Experts of a small language model.
Size: 8 layers, width 128.
Experts: 64 experts in each of 7 layers, 128 SwiGLU neurons an expert, 2 picks a token.
Training: a variant of Muon for the experts, 3617 steps.
Below are experts of layer 5 (counted from 0) of a mixture-of-experts language model. Rows are named router (the router's row for the expert), gate (a neuron's input weights, with its number), up (a neuron's input weights, with its number) and show model dimensions 0-63. Each number is 50 + 15 x the weight over its row's rms, rounded and kept within 0 to 99.
After each expert's rows: a language model's description of what the expert responds to; "comes after" lists some tokens at least twice as common just before its tokens as in all text. This comes from a sample of Wikipedia text that the model never trained on. Tokens count by the router's weight.

# expert 28
router:47 47 63 47 11 29 44 45 64 49 31 43 29 72 61 47 24 10 68 34 62 65 47 43 40 65 53 71 74 81 36 67 59 85 27 37 31 41 74 48 30 79 41 51 43 44 48 28 58 56 36 68 93 67 33 49 33 52 55 50 62 40 25 30
gate4:61 44 77 32 47 63 50 61 36 41 42 58 55 67 45 79 68 31 32 39 38 21 75 54 53 47 44 29 47 45 59 57 44 08 51 56 50 61 63 35 53 73 70 50 18 37 47 56 51 55 60 69 23 38 52 67 28 46 26 45 41 58 53 41
up4:62 41 55 81 32 48 62 66 44 51 44 39 64 19 48 24 26 51 51 55 71 78 54 52 41 33 57 22 41 22 32 57 83 35 53 35 63 28 31 23 57 23 27 65 74 35 30 66 54 51 67 44 47 52 56 47 57 60 64 49 62 25 25 62
It responds to: Spaces, opening parentheses. Opening parentheses before unit conversions or scores and blank spaces before numbers in table cells, as in 304.3 km² (117.5 sq mi).
comes after: " |", ";", " /", ":", "°N", "born"

# expert 62
router:64 45 69 36 31 71 59 42 50 63 41 43 38 59 28 53 68 59 78 62 51 38 49 47 44 68 48 77 46 49 32 66 55 66 53 55 65 40 82 51 67 73 41 30 37 57 53 56 20 68 44 48 66 60 44 34 20 58 45 36 51 47 57 30
gate0:22 74 37 41 23 47 51 37 43 69 35 42 44 45 33 62 60 40 64 69 66 45 50 73 61 07 38 53 31 59 80 47 41 38 58 47 54 74 38 25 59 30 51 59 51 45 56 42 46 47 25 26 51 45 25 52 40 55 50 65 72 68 64 52
up0:46 69 53 53 68 62 63 55 38 55 66 42 23 37 50 48 43 57 44 27 47 71 60 48 62 11 47 32 63 53 40 47 60 55 29 56 51 33 23 35 62 43 27 64 43 73 32 45 51 38 53 53 70 39 43 36 47 70 43 47 50 66 61 39
It responds to: Headings and table separators. Section heading markers == and === after paragraph breaks, table cell separators |, and some prepositions like in, on.
comes after: ".\n\n", " |\n", " |\n\n", ")", "\n\n", "\""

# expert 58
router:63 70 52 26 72 60 39 38 49 38 56 41 23 50 86 33 48 55 26 64 63 41 64 44 46 72 28 60 37 57 50 41 36 48 66 40 54 71 73 59 35 32 40 52 65 42 47 47 67 66 46 60 49 19 65 60 49 59 91 55 36 59 65 55
gate1:50 60 52 12 67 42 44 54 38 66 78 76 49 51 37 57 52 73 46 62 46 57 65 42 60 52 60 36 35 45 55 56 34 41 47 55 40 13 88 61 43 43 37 57 61 60 42 58 27 96 69 52 64 42 36 63 54 47 71 62 51 56 45 36
up1:31 67 27 42 39 56 98 48 57 27 60 30 23 35 55 80 70 39 55 35 48 37 48 52 60 29 48 70 40 54 24 42 76 38 51 52 55 58 32 51 29 38 54 39 49 67 69 52 72 48 35 51 38 46 67 54 49 62 58 39 42 59 62 62
It responds to: Clause connectives. Subordinators, modals and clause-linking words in argumentative prose: that, which, when, where, would, could, because, even though, to.
comes after: ",", ".", " did", " that", " However", " he"

# expert 54
router:66 44 66 52 21 58 58 56 66 60 51 33 27 39 76 55 32 37 55 50 40 23 57 73 55 64 26 28 53 64 64 47 61 76 48 40 60 40 78 71 61 46 71 60 51 51 31 79 64 41 34 37 66 72 48 49 67 40 35 53 80 22 38 67
gate5:37 43 55 38 47 54 49 68 22 65 35 52 44 43 51 64 74 49 69 63 54 35 28 50 44 58 50 61 54 70 77 73 51 58 50 56 39 45 71 58 20 49 47 75 11 73 30 69 66 28 39 63 44 67 32 32 42 57 63 59 65 37 31 74
up5:48 46 85 86 41 59 37 66 52 73 49 52 23 64 55 34 54 32 36 54 27 74 41 33 53 47 32 51 63 31 52 31 57 51 50 63 39 47 70 33 54 38 32 32 49 64 65 57 58 65 65 47 49 48 62 60 51 78 36 39 55 51 48 23
It responds to: Digits and R pieces. Digits and numbers in tables, stats and vote counts, plus R/r-initial pieces such as Rating, tr, gr, rationalisation.
comes after: " ", ".", "°", "′", " (", " +"

# expert 11
router:27 29 72 53 53 38 82 29 43 49 13 48 73 74 55 34 72 58 55 68 43 33 61 72 62 52 60 37 44 49 34 57 47 71 47 59 37 50 54 75 84 46 23 72 83 43 35 47 55 39 26 68 29 53 58 50 67 66 55 51 66 64 63 32
gate0:47 41 43 88 53 61 31 34 44 73 45 26 96 43 44 53 85 26 49 40 61 52 48 47 86 60 50 59 55 52 25 32 28 46 60 63 31 55 29 52 49 56 52 61 23 35 52 16 52 34 50 31 40 37 37 43 41 52 53 57 77 47 56 51
up0:64 52 46 52 25 60 52 30 60 24 44 29 72 30 52 27 48 28 50 62 47 50 45 59 95 65 78 36 55 19 56 62 36 61 58 71 41 86 60 44 53 37 59 53 42 38 51 58 46 45 46 22 63 63 54 52 45 51 61 48 60 78 35 34
It responds to: Line-start list markers. Hyphen bullets, pipes and bullets at the start of a line in infobox lists and tables, such as - Country:, | 1995.
comes after: "\n", ")\n", " |\n", ".\n", ";\n", "==\n"

# expert 36
router:36 56 65 42 61 49 44 50 66 69 25 50 36 63 70 59 30 44 50 53 37 30 34 23 59 30 53 66 34 79 62 47 49 29 77 42 35 37 36 37 38 43 67 33 69 52 19 50 40 32 42 52 72 23 61 73 50 58 45 56 23 43 66 65
gate0:29 63 55 76 42 53 61 46 68 65 50 54 57 73 46 67 72 24 60 53 55 35 34 37 38 66 47 64 62 71 37 50 64 29 43 47 74 62 63 55 72 70 38 34 38 48 18 44 31 46 77 41 41 69 45 43 59 69 54 49 24 48 51 50
up0:61 55 58 36 64 47 58 81 21 59 51 20 38 60 75 46 45 57 44 34 46 44 55 51 57 49 57 37 49 33 52 50 56 48 52 46 51 75 40 56 57 38 40 32 61 36 50 41 70 47 26 43 65 34 50 69 37 36 67 44 27 59 66 70
It responds to: Verbs and participles. Past-tense verbs, participles and -ing forms in narrative biography, such as began, announced, held, taught, encouraged, writing.
comes after: " to", " was", " also", " he", " were", " and"

# expert 39
router:44 77 60 33 61 45 63 35 55 38 72 53 59 34 60 66 51 70 55 48 50 36 45 35 99 54 67 34 31 26 49 30 41 44 46 35 45 59 38 75 47 42 68 34 67 59 46 37 40 59 79 70 52 51 61 62 43 44 56 64 11 65 48 60
gate1:88 54 36 55 48 72 77 42 64 34 49 53 37 70 52 62 43 12 51 70 51 49 50 63 26 74 42 36 69 62 73 49 66 61 76 52 50 44 57 31 39 65 40 30 65 41 27 50 59 62 56 65 45 57 46 62 51 15 70 31 54 36 57 81
up1:57 36 37 24 37 53 55 59 44 52 23 45 48 39 65 52 58 36 61 50 43 46 42 36 63 52 56 40 59 60 49 55 70 37 47 58 68 42 52 14 44 44 51 33 38 67 49 26 28 34 74 53 55 68 63 45 46 60 43 46 24 65 48 37
It responds to: Coordinating conjunctions. Conjunctions and linking words joining names or clauses, mainly and, also or, &, but, as, who, it, e.g. Sui and Tang.
comes after: ",", " and", " well", ")", "s", "),"

# expert 44
router:57 58 39 68 41 67 43 36 35 40 67 54 72 57 33 61 54 57 38 28 15 52 31 53 29 39 52 60 48 42 51 15 49 77 47 53 32 44 29 80 31 45 63 59 44 29 77 31 57 39 52 35 57 61 42 43 46 16 46 65 37 47 38 40
gate2:48 43 65 30 47 32 72 47 38 74 58 38 52 68 70 15 30 54 33 74 48 63 47 42 46 66 47 53 75 65 45 53 37 57 12 62 76 70 29 77 57 26 55 46 22 42 45 38 53 62 36 34 51 47 44 59 26 51 72 57 49 55 60 38
up2:46 38 68 71 24 43 60 58 55 55 65 53 39 61 39 28 57 42 62 55 63 45 37 49 60 38 70 39 53 53 56 48 41 69 69 40 87 53 38 72 70 50 55 34 36 58 29 22 72 67 47 47 35 56 73 38 70 64 32 60 36 62 45 49
It responds to: Noun endings for people and things. Head nouns and final word pieces naming people, roles or works, such as player, director, song, -grapher, -cher.
comes after: " the", " a", " The", " his", "'s", "The"

# expert 45
router:38 41 66 66 43 16 30 44 37 35 39 39 31 66 55 24 57 48 19 44 57 65 28 66 53 53 45 37 13 51 14 58 77 57 55 42 48 61 58 43 48 43 33 52 53 59 39 34 49 60 53 65 26 48 67 40 60 61 43 41 51 65 34 45
gate7:78 34 57 45 62 48 50 58 33 46 42 45 52 68 35 58 65 33 39 65 49 35 53 49 47 70 45 48 49 60 66 39 36 62 56 47 64 60 53 29 51 87 40 50 32 18 82 31 76 60 43 60 55 51 21 21 40 33 56 60 59 48 67 51
up7:46 59 44 29 32 33 42 70 56 79 64 42 30 53 42 82 39 61 21 31 47 47 40 44 47 54 48 46 53 55 32 48 53 32 30 55 50 50 43 77 46 37 55 55 56 75 42 44 37 40 36 41 28 42 24 52 61 48 64 33 44 32 48 53
It responds to: Year prefixes and hyphens. Hyphens in compounds and ISBNs, decimal points, and year stems like 199, 201, 202 preceding a final digit, plus prefixes ex, con, dis.
comes after: " ", "–", "|", "0", " (", "2"

# expert 33
router:18 74 60 46 37 32 37 65 75 62 57 56 35 54 45 40 58 57 65 54 55 38 54 59 52 79 57 29 39 53 41 33 53 69 43 68 61 44 64 65 61 62 35 39 31 41 47 39 41 38 48 28 29 48 49 57 15 61 66 51 53 74 37 38
gate0:20 58 79 31 28 34 35 67 66 33 39 53 44 61 53 78 47 65 55 81 40 73 52 35 28 58 45 36 66 55 61 69 38 54 54 57 21 72 50 57 37 59 42 67 22 45 31 50 34 47 50 38 54 22 78 52 51 52 62 55 50 41 51 78
up0:33 54 36 60 49 53 25 34 60 50 54 23 43 45 44 56 45 38 55 74 49 58 61 54 35 72 58 38 54 55 42 82 47 61 45 38 61 54 14 42 68 40 42 22 85 50 57 39 43 31 71 60 46 61 64 29 63 89 54 63 69 46 53 49
It responds to: Table cell separators. Pipe characters dividing cells in wiki tables, especially election results, discographies and sports tables, plus semicolons in lists.
comes after: " |\n", "0", ")", "1", "%", "2"

# expert 29
router:35 18 57 28 57 44 25 48 41 36 35 73 73 43 42 60 53 64 47 69 73 65 36 38 50 46 40 60 71 53 40 47 59 37 29 36 48 81 48 42 39 44 58 35 59 37 54 56 56 60 30 63 58 71 62 42 70 68 48 52 64 24 51 60
gate4:45 25 55 64 41 50 38 44 51 49 49 26 48 54 43 61 90 46 40 53 21 67 40 14 41 54 69 78 52 58 27 45 27 43 44 54 24 46 54 45 39 42 46 32 45 44 48 33 42 62 89 39 46 45 71 85 63 52 47 29 68 56 46 27
up4:37 53 49 53 54 42 20 57 55 50 25 52 88 55 34 63 72 47 56 50 45 56 30 40 74 62 37 63 51 71 27 50 19 55 55 55 44 25 59 37 51 51 12 30 43 58 55 59 60 56 51 53 36 53 48 48 58 69 55 61 39 50 55 51
It responds to: Ranges and numeric spacing. En dashes in date and score ranges and spaces before numbers in tables, such as April 8–11, | 24.
comes after: "|", " |", ";", "1", "2", "3"

# expert 40
router:61 49 78 20 44 28 61 44 37 17 56 38 44 72 50 66 48 60 56 28 28 75 42 48 44 66 44 73 54 70 66 67 38 25 34 47 50 38 62 51 35 68 48 55 28 49 46 55 67 57 56 51 60 62 38 51 65 61 48 62 33 25 51 39
gate4:48 65 56 80 35 77 49 56 56 49 39 62 31 51 60 53 67 43 68 45 50 51 45 57 59 20 68 48 65 60 65 49 66 17 46 21 38 32 43 57 71 62 46 69 64 37 75 61 43 35 54 62 33 59 57 30 53 71 38 56 49 62 59 41
up4:45 25 66 60 42 49 38 52 42 33 54 63 68 53 40 43 60 48 59 62 34 39 68 64 17 64 40 71 33 35 81 37 38 35 54 68 57 57 48 37 61 50 49 48 51 57 40 66 30 60 53 51 61 82 45 28 46 61 35 31 24 64 41 48
It responds to: Spaces before years, he. Spaces right before a year or number, as in in 1856, between 2013, plus pronouns he, she, He, and he inside words.
comes after: ",", "|", " in", ".", " |", " the"

# expert 63
router:18 63 37 52 36 74 61 55 35 61 60 25 59 49 82 77 74 45 37 36 57 30 29 41 53 42 27 44 59 28 54 41 60 44 68 51 43 39 69 55 71 69 64 57 71 29 34 58 39 53 41 30 51 22 18 90 68 67 28 37 39 29 45 76
gate8:29 55 63 47 25 62 66 47 58 32 76 63 73 56 39 48 47 48 71 49 65 59 27 70 43 56 49 54 62 58 72 45 60 67 47 29 56 45 74 24 41 38 35 51 15 61 28 48 42 23 23 36 35 54 55 68 56 75 35 51 49 26 39 51
up8:60 65 72 59 60 29 60 61 53 46 46 57 50 27 58 62 28 06 58 60 36 59 12 63 72 65 63 56 50 38 43 44 50 56 56 39 48 43 44 38 41 43 45 59 58 66 15 14 66 35 37 30 51 65 42 65 51 61 58 40 44 84 37 61
It responds to: Digits in dates and scores. Single digits and small numbers in dates, year endings, ranges and scores, e.g. May 4, 198-4, 13–14, 1–0.
comes after: " ", "201", "200", "202", "199", "198"

# expert 55
router:12 33 64 29 65 53 42 59 64 60 37 53 51 40 76 49 38 23 40 41 53 24 60 44 55 44 28 40 32 46 52 44 58 76 47 34 35 58 41 37 76 49 44 48 53 64 48 75 55 63 37 38 36 58 59 55 50 54 51 51 65 24 17 75
gate0:59 23 36 45 43 37 25 20 62 72 45 62 23 44 69 68 40 48 42 62 23 48 71 61 82 67 32 85 41 48 68 35 75 61 61 38 55 53 61 43 47 41 23 33 59 23 55 50 71 59 54 54 53 79 34 75 42 47 51 80 73 52 42 45
up0:74 52 39 21 52 39 44 54 47 70 63 61 59 49 59 41 53 42 60 47 43 55 32 18 37 35 49 59 80 27 35 36 51 47 61 56 57 37 57 47 38 55 53 45 42 44 23 51 51 49 68 36 59 67 61 62 18 22 14 65 37 74 62 55
It responds to: Year and number prefixes. Leading three-digit pieces of years and numbers in dates, birth dates, coordinates and lists, such as 195-5, 194-3, 201-6, 200-0.
comes after: " ", " (", "–", "^{", "_{", "("